Weights of a small mixture-of-experts language model, trained from scratch on English Wikipedia: 5308 steps.
Below are experts of layer 2 (counted from 0) of a mixture-of-experts language model. Rows are named router (the router's row for the expert), gate (a neuron's input weights, with its number), up (a neuron's input weights, with its number) and show model dimensions 96-191. Each number is 128 + 24 x the weight over its row's rms, rounded and kept within 0 to 255.
After each expert's rows: "mostly gets" lists some tokens that are sent to it at least half of the time. This comes from a sample of Wikipedia text that the model never trained on.

# expert 10
router [124 126 137 110 158 135 141 122 141 125  74 111 127 150 110 129  96 137 134 164  83 134 147 122 144 105 142 136 102 186 143 151 144 111 138 175 168 128 133 105 116 152 154 141 157 109 152 125 112 162  84 141  95 158 116 144 163  92 121 140 153 101 118 125 121 165 149 127 132 114 115 165 154 100 116 129 114 171  99 143  85 115 119 104 138 116 107  88 143 119 139 120 127 122 137  92]
gate0 [106 146 120 151 128 124  93 149 132 130 101 118 156 142 130 127 123 129 133 165 101 158 122 140  91 138 127 127 132 105 130 168 187 126 139 104 129 129 129 120 123 115 116 148 166 132 174 116 123  46 124 133 136  98  91 108 152  64 112 138 174 155 105 132  98 145 126 118 155 113 136 118 110 124 111 135  82 127 128 109 136 109 153 142 115 138 125 115  99 137 144 147 134  74 143  83]
up0 [117 138 131 111 113 107 110 149 136 163 149 125 115 159 168 117 134 113 113 124 112 142 124 166 132 118 112  91 118 150 124 101 143 160 117 132 132 125  83 114 110 146 138 133 113 138 143 112 127 148 159 128  90 105 193 146 150 117 152 115 124 152 167 133 147 111 131 108 157  84 163 101 158 108 112 134 162 121  87  98 126 162 127  93  93 180 130 139 144 141 135 180 163 140 177  98]
mostly gets: " |", ";", ");"

# expert 4
router [107 153 140 100 147 159 135 131 133  84 113  98 123 133 143 113 119 120 144 104  84 133 128 118 157 118 106  97 125 126  86 108  76 118 107 147 126 131 205 112 121 126 140 140 127 104 145 125 171 135 109 155 159 162 142 182 174 124 115 148 129  98 149 111 132 163 114 135  99 157 124 103 142 115 106 108 148 128 101  95  97 156 110  90 102 142 112 119 151  95 112 125  99  99 134  90]
gate0 [ 95 131 165 132 152 157 128 134 157 159 151 111 109 131 104 149  84 126 179 147 117 132 140 123 119 117 114 110 120 123  79 147 133 115 146 144 134 154 120 174 137 132  87 138 136 119 128  88 131 159 104 137 102 151 156 116 147  93 121 131 153 129 131  81 128 113 140 133 128 119 139 173 138 105 121  68 123 149 149 113 137 109 142 118 128 125 105 142  82 137 140 150 113 136 130 135]
up0 [111  96 171 139 167 121 115 126  92 122 137 131 147 105 104 125 109 105 135  85  82 135 125 127 138 120 113 155 117 160 115 122 103 169 144 124 127 146 151 159 147 153 132 144 183 149 151  99 137  95 126 175 124 143 102 145  81 135  92 137 179 155 134 146 138 137 107  75 128 147 110 102 143 104 196  88 123 159 134 183 104 177 105 118 113 106 107 117 138 119 138 138 126 106 136  67]
mostly gets: "\n", "==", "|", "===", " ==", "===="

# expert 41
router [104 105 154 105 117  92 130 116 117 122  75 131  83 129 160  96 125 123 109 164 108 101 113 155 183 104 121 126 143 107 122 111 145 120 161 162 148 115 149 157 106 119  75 156  99 103 146 137 139 187 124 125 139 152 104 152 122 114 117 134 146  99 168 122 158 107 125 127 138 110 164 112 138 133 122 127 121 123  92 127 108 119 115 139 125  78  68  69 158 127 119 150 109 123 144 162]
gate0 [148 144 124 123 100 115 169 161 130 118 112  95 100  98 120 151 119 101 108 103 101 163 150 134 132 140 162 156  77 118 145 151 114 104 168 134 125  90 111 151 114 149  73 141 126 112 146 116 115 116 139 167  95  87 135  97 136 134 127 139 108 157 132 101  99 149 124 114 142 149 138 131 113 102 103 152 115  87 145  95 114  96 125  95 120 149 140  81 142  84 100 144  96 148 138 119]
up0 [116 168 108 101 152 173 117 142 117 173 105 123 131 127 128 121 130 161 110 140 115 127 121 136 106 143 226  87 129 126 153 150 110 123 129 155 150 126 121 130 132 142 130 116 133 170 125 115 120 127 105 122 117  80 153 123 138  75 110 139 140 144 160 133 181 166 144 113 111 134 167 134 116 168 127 126  97 121 167  77 102 127 119 100 158 129 148 131 152 139 147 130 155 135 104 145]
mostly gets: " as", " is", " was", " that", " \"", " has"

# expert 52
router [153 107 109 138 129  98 118 129 108 100 160 142 109 134 111 108 143 155 108  79 152 146 174 139 102 141 105 134 114 128 130 122 117 127 105 179 128 124 127  81 135 119 148 136 150 150  81 131 149  87 164 131 119 132 134 119 132 102  87 137 143 117 131 145 102 164 118 112 135 122 161  81 101 140 158 100 113 116  85 132 162 176 141 128 152  90 164 123 140 167 143 155 137 175 129 162]
gate0 [114 179 141 138  96 114 138 112 121 125  96 166  95 119 146 100 111 113 107 116 142 162 162 118 150 159 137 120 136 140  99 143  87  96 129 149  75 137 128 111  99 123 115 141 109 145 124 152  90 125 131 153 149 114 102 121 177  97 117 128 172 150 124 130 107 181 101 147 100 161  82 132 112 162 162 123 147  97 116 176  98 125  83  81 149 111 129 124 103  85 120 132 130 146 135 121]
up0 [153 132 127 150 100 163 115 160 135  46 103 121 130 130 132  96 143 154 118 115 105 131 146 167 113 133 141 126 129 134 143  98 100 155 110  98 118 137 102 147 123 105 149  98 135 139 148 112 127 141 157 137 153 135 109  77 122 134 120 137 157 147 134 169 147 151 153 140 109 129 157 124 154 108 123 136 149 142 117 127 126 135  97 163 129 137 111 103 124 130 126 125 147 125  70 137]
mostly gets: "ia", "mar", "ina", " 2021", " 2016", " 2024"

# expert 43
router [155 111 123 133 112 123 115 104 152 126 117  88 105 128 150 117 148 117 147 147 119 118 153 115 154 104 137 174 116 112 107 143 136 141 129 120  74 148 124 136 101 122 135  90 158 137 142 137 149 139 137 108 135 131 109 128 185 140  91 116 125 145 146 146 130 153 135 157  77 103  81 141 161 148  85 127 128 113 101 164 128 166 149 108 125 157  89 153  96 136 164  92 140 171 164 130]
gate0 [124 134 103  86 123  97 157 126 139 130  99 104 155 167 156 112 157 153 120 140 156 114 109 153 145 103 140 124 107 128 137 135  86 114  82 104 107 154  72  91 146 136 124 158 134 137 153 130 112 140 146  69 174 106 107  97 138 115 107 149 160 148 163 104  89 127 140  59  69 136 106 156 122 111  94 130 111 150 150 109 109 143 130 119 130 120 145 132 158 113 129 150 144 129 138 110]
up0 [133 125 146 136 145  80 150 139 109 126 139  99 128 121 148 104 103  90 114 154 121 145 116 149 124  92 108  85 127 134 129 135 123 166  82 140 165  76 160  95  98  99 117 134 146 148  93 150 116 112 120 120 142 158 153 112 128 160 145  73 165 162  97 119  88 105 128 122 141 135 120 124 103 117 122 169 149 124 130 148  96 129 148 109 146 127 143 146 131 130 101 134 172 127 112 150]
mostly gets: "ent", "ate", "ist", "ence", "ance", "ated"

# expert 54
router [159 139 110 164 131 115 124 169 142  82 137 145 105 136  99  99 123 113  97 108 155 105 165 159 142 144 144 141 111 102 129 134 117 156 142 159 123 116 113 119  87 123 150 115 164 106 142 119 177 119  65 107 128 137 114 141 104 126 111 116  98 150 100 111 127  97 139 147 145 139 154 147 110 159 129 146 135 132 111 141 161  99  93 134 153  94 178 144 144 125  60 113 119 101 135 110]
gate0 [125  95  98 123 149 112 110 135 140 146 136 168 109 169  95 115 115 116 132 139  72 182 126 168 139 138 154 110 114 156 111 143 105 110 111 133 135  86  99 138 102 107 137 145  74  90 130 121 114 137  97  99 139 152 155 120 155  97 126 161 143 143 122 155 125 144 155 172 114 158 165 152 100 132 115 135 103 132 183 137 124 150 106  85 111 114 150 112 106  96 115 158 105 121 151 139]
up0 [111 146 125 150 165  97 155 132 104 101 103 115 132 125 106 138 145 131 125 169 116 185 151 136  92 111 150 117 123 155 109 132 155 162 145 144 108 149 139 152 141 118 131 115 170 137 193 118 125 119 118 138 131  85 131 129  92 103 122 126 140 145 123 124 140 131 163 129 158 173 141  96 121 137 102  98 115 105 136 153 122 123 110 113 135 140 131 130 147 172 128 125 139  92 121 173]
mostly gets: " to", " be", " con", " de", " do", " dis"

# expert 34
router [120 117 153 172 130 144 117 174 145 122 166 121 122 143  73 123  97 112 151 142 139 120 136 109 108 106 149 125 126 158 118  93 113 133 136 123 165 135 124 111 115 152 132 171 124 153 170 116 147 136 118 118 117 128 127 112  90 102  93 108 153 157 150 122 159 101 131 147 124 157 113 128 136  91 159  68 133 116  73 125 149 115 148 113 157 169 111 125 117 132 118 170  89 131 123 111]
gate0 [158 155 165 133  94 132 131 122 133 134 119 142 147 176  75 134  85 112 128 125  84 129 118 118 133 144 130  90 118 113  88 141 114 145 162 140 166 172 111  99 130 117 154  97 155 118 149 153  95 120 167 159 141  92 106  91 144 143 113 117 128 146 125 114 155  96 100 151 101 118 130 128 162 141 128 118  97 152 164 111 148 156  95 111  98 138 119 115 121 137 151 169 157 121 133 141]
up0 [106 117 138  93 156 105 138 129 156  64  95 132 142 102  83 113 140 113 125 102 136 140 124 132 147 138 121 142 145 139 122 126 145 146 177 102 114 132 103 115 128 149 124 122 121 169 159 111 183 147 116 111 110 127 186 138 130 125 162 112 172 128  98  76 126 145 123 116 107 123 155 122 140 110 117 150 129 130 122 142  87 132 159 157 134 128 130 123 136 130 109 179  87 138 148 104]
mostly gets: " a", " A", " by", " an", " United", " per"

# expert 55
router [143  74 138 168  97 156 108 158 141 148 128 148 138 170 110 166  85 145  67 127 150 173 116 118 113 123 118 121 151 119 118 123 144 111 130 119 105 149 112  88 155 147 119 136 163 117  88 118 124 104 131 136 112 150 137 110  70 125 130 111 137  85 140 150 145 120 129 136  65 158 123 144 170 178 112 137 113 100 174 102 143 138 118 152 180 111 121 129 120 120 154 142 135 152 140 134]
gate0 [149 111 116 106 139 174 137 146 135 113 197 134 109 162 150 120  80  96 129 162 107 125 125 140 128 133 151 126 118 122 107 130 106 128 133 125 119 120 157 154 166 147 168 115 107 137 127 130 132 110 114 163 121 130 115 110 137 104 135 127 133 117 142 183 113 132 106  82 129 140  86 135 178 136 167 156 122 131 121 110 117 174  80 159 126 121 144 128 132 120 156 142 141 165 102 131]
up0 [163 149 166 152  92 112  97 109 138 149 136 104 104 124 171  87 146 127 158  90 193 113 114 163 131 128 113 140 156 137 131  93 117 149  99 124 124  97 121  96 136 168 147 175  95 123 155 160  98 113 122 156 135 101 116 147 157 151 120 112 106 136 166 121 110 133 108 117 164 110 138 106 156  84 156 109 130 131 149 130 120 142 117 113 121 119 133 161 152 118  64 132 157 139 121 100]
mostly gets: " –", "ie", " July", "ham", " August", " April"

# expert 58
router [150 104 152 124 115 186 154  76 124 165 116 133 130  70 138 118 116  95 137 161 113 136 157 135  86 191  84 114 121 124 138 147 114 114 173 165 142 127 122 170 137 125 121 142 119 154 131 146 139 125  98 131 151 109 122 161 131 133 107 111 151 134 119 103 142 123 125 139 125 159 121 115 134 130 117 119 212 133 129 176 114 121 127 132 113  95  91 164 134 164 111 146 138 143 147 124]
gate0 [105 112 168 168 142 151 146 132 147 103 121 175 122 136 132  83 148 131 128 132 140 137 137  90 123 142 126 170 106 119  85 129 165 110 125 122 150 147 129 148  87 108 136 161  84 101 109 109 112 163 125 103 108 135 131 108  96 136 111 118 110 127 153 186  96 125 145 120 118 152 156 142 129 115 100 146 107 107 172 151 135 129 126 117 120 143 133 152 151 125 123 153 146 113 101 122]
up0 [163 127  89  98 169 139 132 107 111  87 112 140 133 148 122 145 121 152 148 110 162 134 166 176 130  98 119 116 138  97 149 131 105 140 157 151 102  60 128 163  96  80 120 184 155 120 116 127 152 142 157 123  98 148 128  98 136 140 104 112 116 134 115 119 126 118 132  95 107 174 107 144 148 134 138 119 105 132 116  61 132 136 139 127 168  83 131 143 144 116 117 128 113 130 168 129]
mostly gets: "%", "00", "7", "8", "°", "50"

# expert 12
router [125 112 140  73 134 112 143 121 101 120 124 119 143  76  86 139  84 138 119 153 122 169 114 136 107 116 140 114  89  96 135 114 138 131 109 107 103 169 156 151  97 141 136 124 152 115 108  87 133 113 163 118 125 145 130 147 118  97 126 131 156  99 133 104 153  70 106 155 139 100 121 148 103 121 107 127 122  81 152 156 136 163 146 174 156  85 130 155  71 119 125  93 139 129 171 117]
gate0 [126 103 139 118 143 150 153 121 117 162 111 121 122 124 103 174 135 113 155 165 136 126 131 174  98 140 129 139 129  85 108 120  86 134 139 103 142 138 202  99 105 127  89 100 145 136 122 129 115  86 121 152 121 132 131 145 154 158 148 179 146  76 135 112  95 102 122 129 117 162 154 162 131 153 144 102 102 130 164 145 127 111 104 117  89 123 139  98 102 113 117 121 109 142 128 141]
up0 [132 100 131 150 142 149 171 140 133 116 146  95 110 128 107 151 173 135 119 171 111 104 150 132 152 198  86 114 170  98  95 166 144  88 139 108 122 132 128 126 131 107 101 127 155 142 118 107 103 162 114 142 143 123 117  71 130 107 108 142 128 111 133 170 146 134 102 118 152  77 104 144 148 124  87 122  95 134  94 129 100 137 122 126 119 110 129 164 118 130  88 163 170  93 119 113]
mostly gets: "ly", "ive", "ff", "ous", " new", " O"

# expert 40
router [120 139 153 116 165 142 150 132 114 168 158  87 143 150 148 111 146 108  69 164 103 177 170 127 107 131 140 160 144 141 112 111 120 101 144 127 152  96 112 108 137 177 109 138 122 158 124 154 151 133 100 109 140 131 181 149 135 114 109 141 113 134  88 131  98 103 141 119 140 115 157 115  79 149  91 153 102 127  98 101 151 143 152 149 125 127 168 169 141  87 116 104 161 113 171 140]
gate0 [127 111 109 133 139 124 138 122  89 119  93 176  98 142 125 146 129 111 121  86 164 136 139 161 101 121 126  95 138  95 171 135 111 114 134 175 110 125 137 100  90 118 159  99 126 131 144 122 137  94 170 130 141 114 133 127  97 113 124 142 135 159 166 128 116 172 112 160  87 102 100 141 127 128 120  67 115 126 101 125 129 154 138 136  98 152  65 113 108 170 120  79 132 150 106 107]
up0 [190  91  96 113 151 118 133 155 113 133 101 171 146 141 144 147 118 133 128 149 125 153  83 130 125 161 106 132 158 107 140  90 141  94  99 123 110 102 157  99 104 132 156  92 145  83 122 123 100  99 139 123 151 121 131  97 121  79 122 162 137 114 126 129 150 123 118 144  93 133 128 126 147 170  87 128 133  96 114 129 125 117 101 132 106 122  48  60 142 129 115 131 155 118  93  93]
mostly gets: " in", " In", " from", "ve", "In", "val"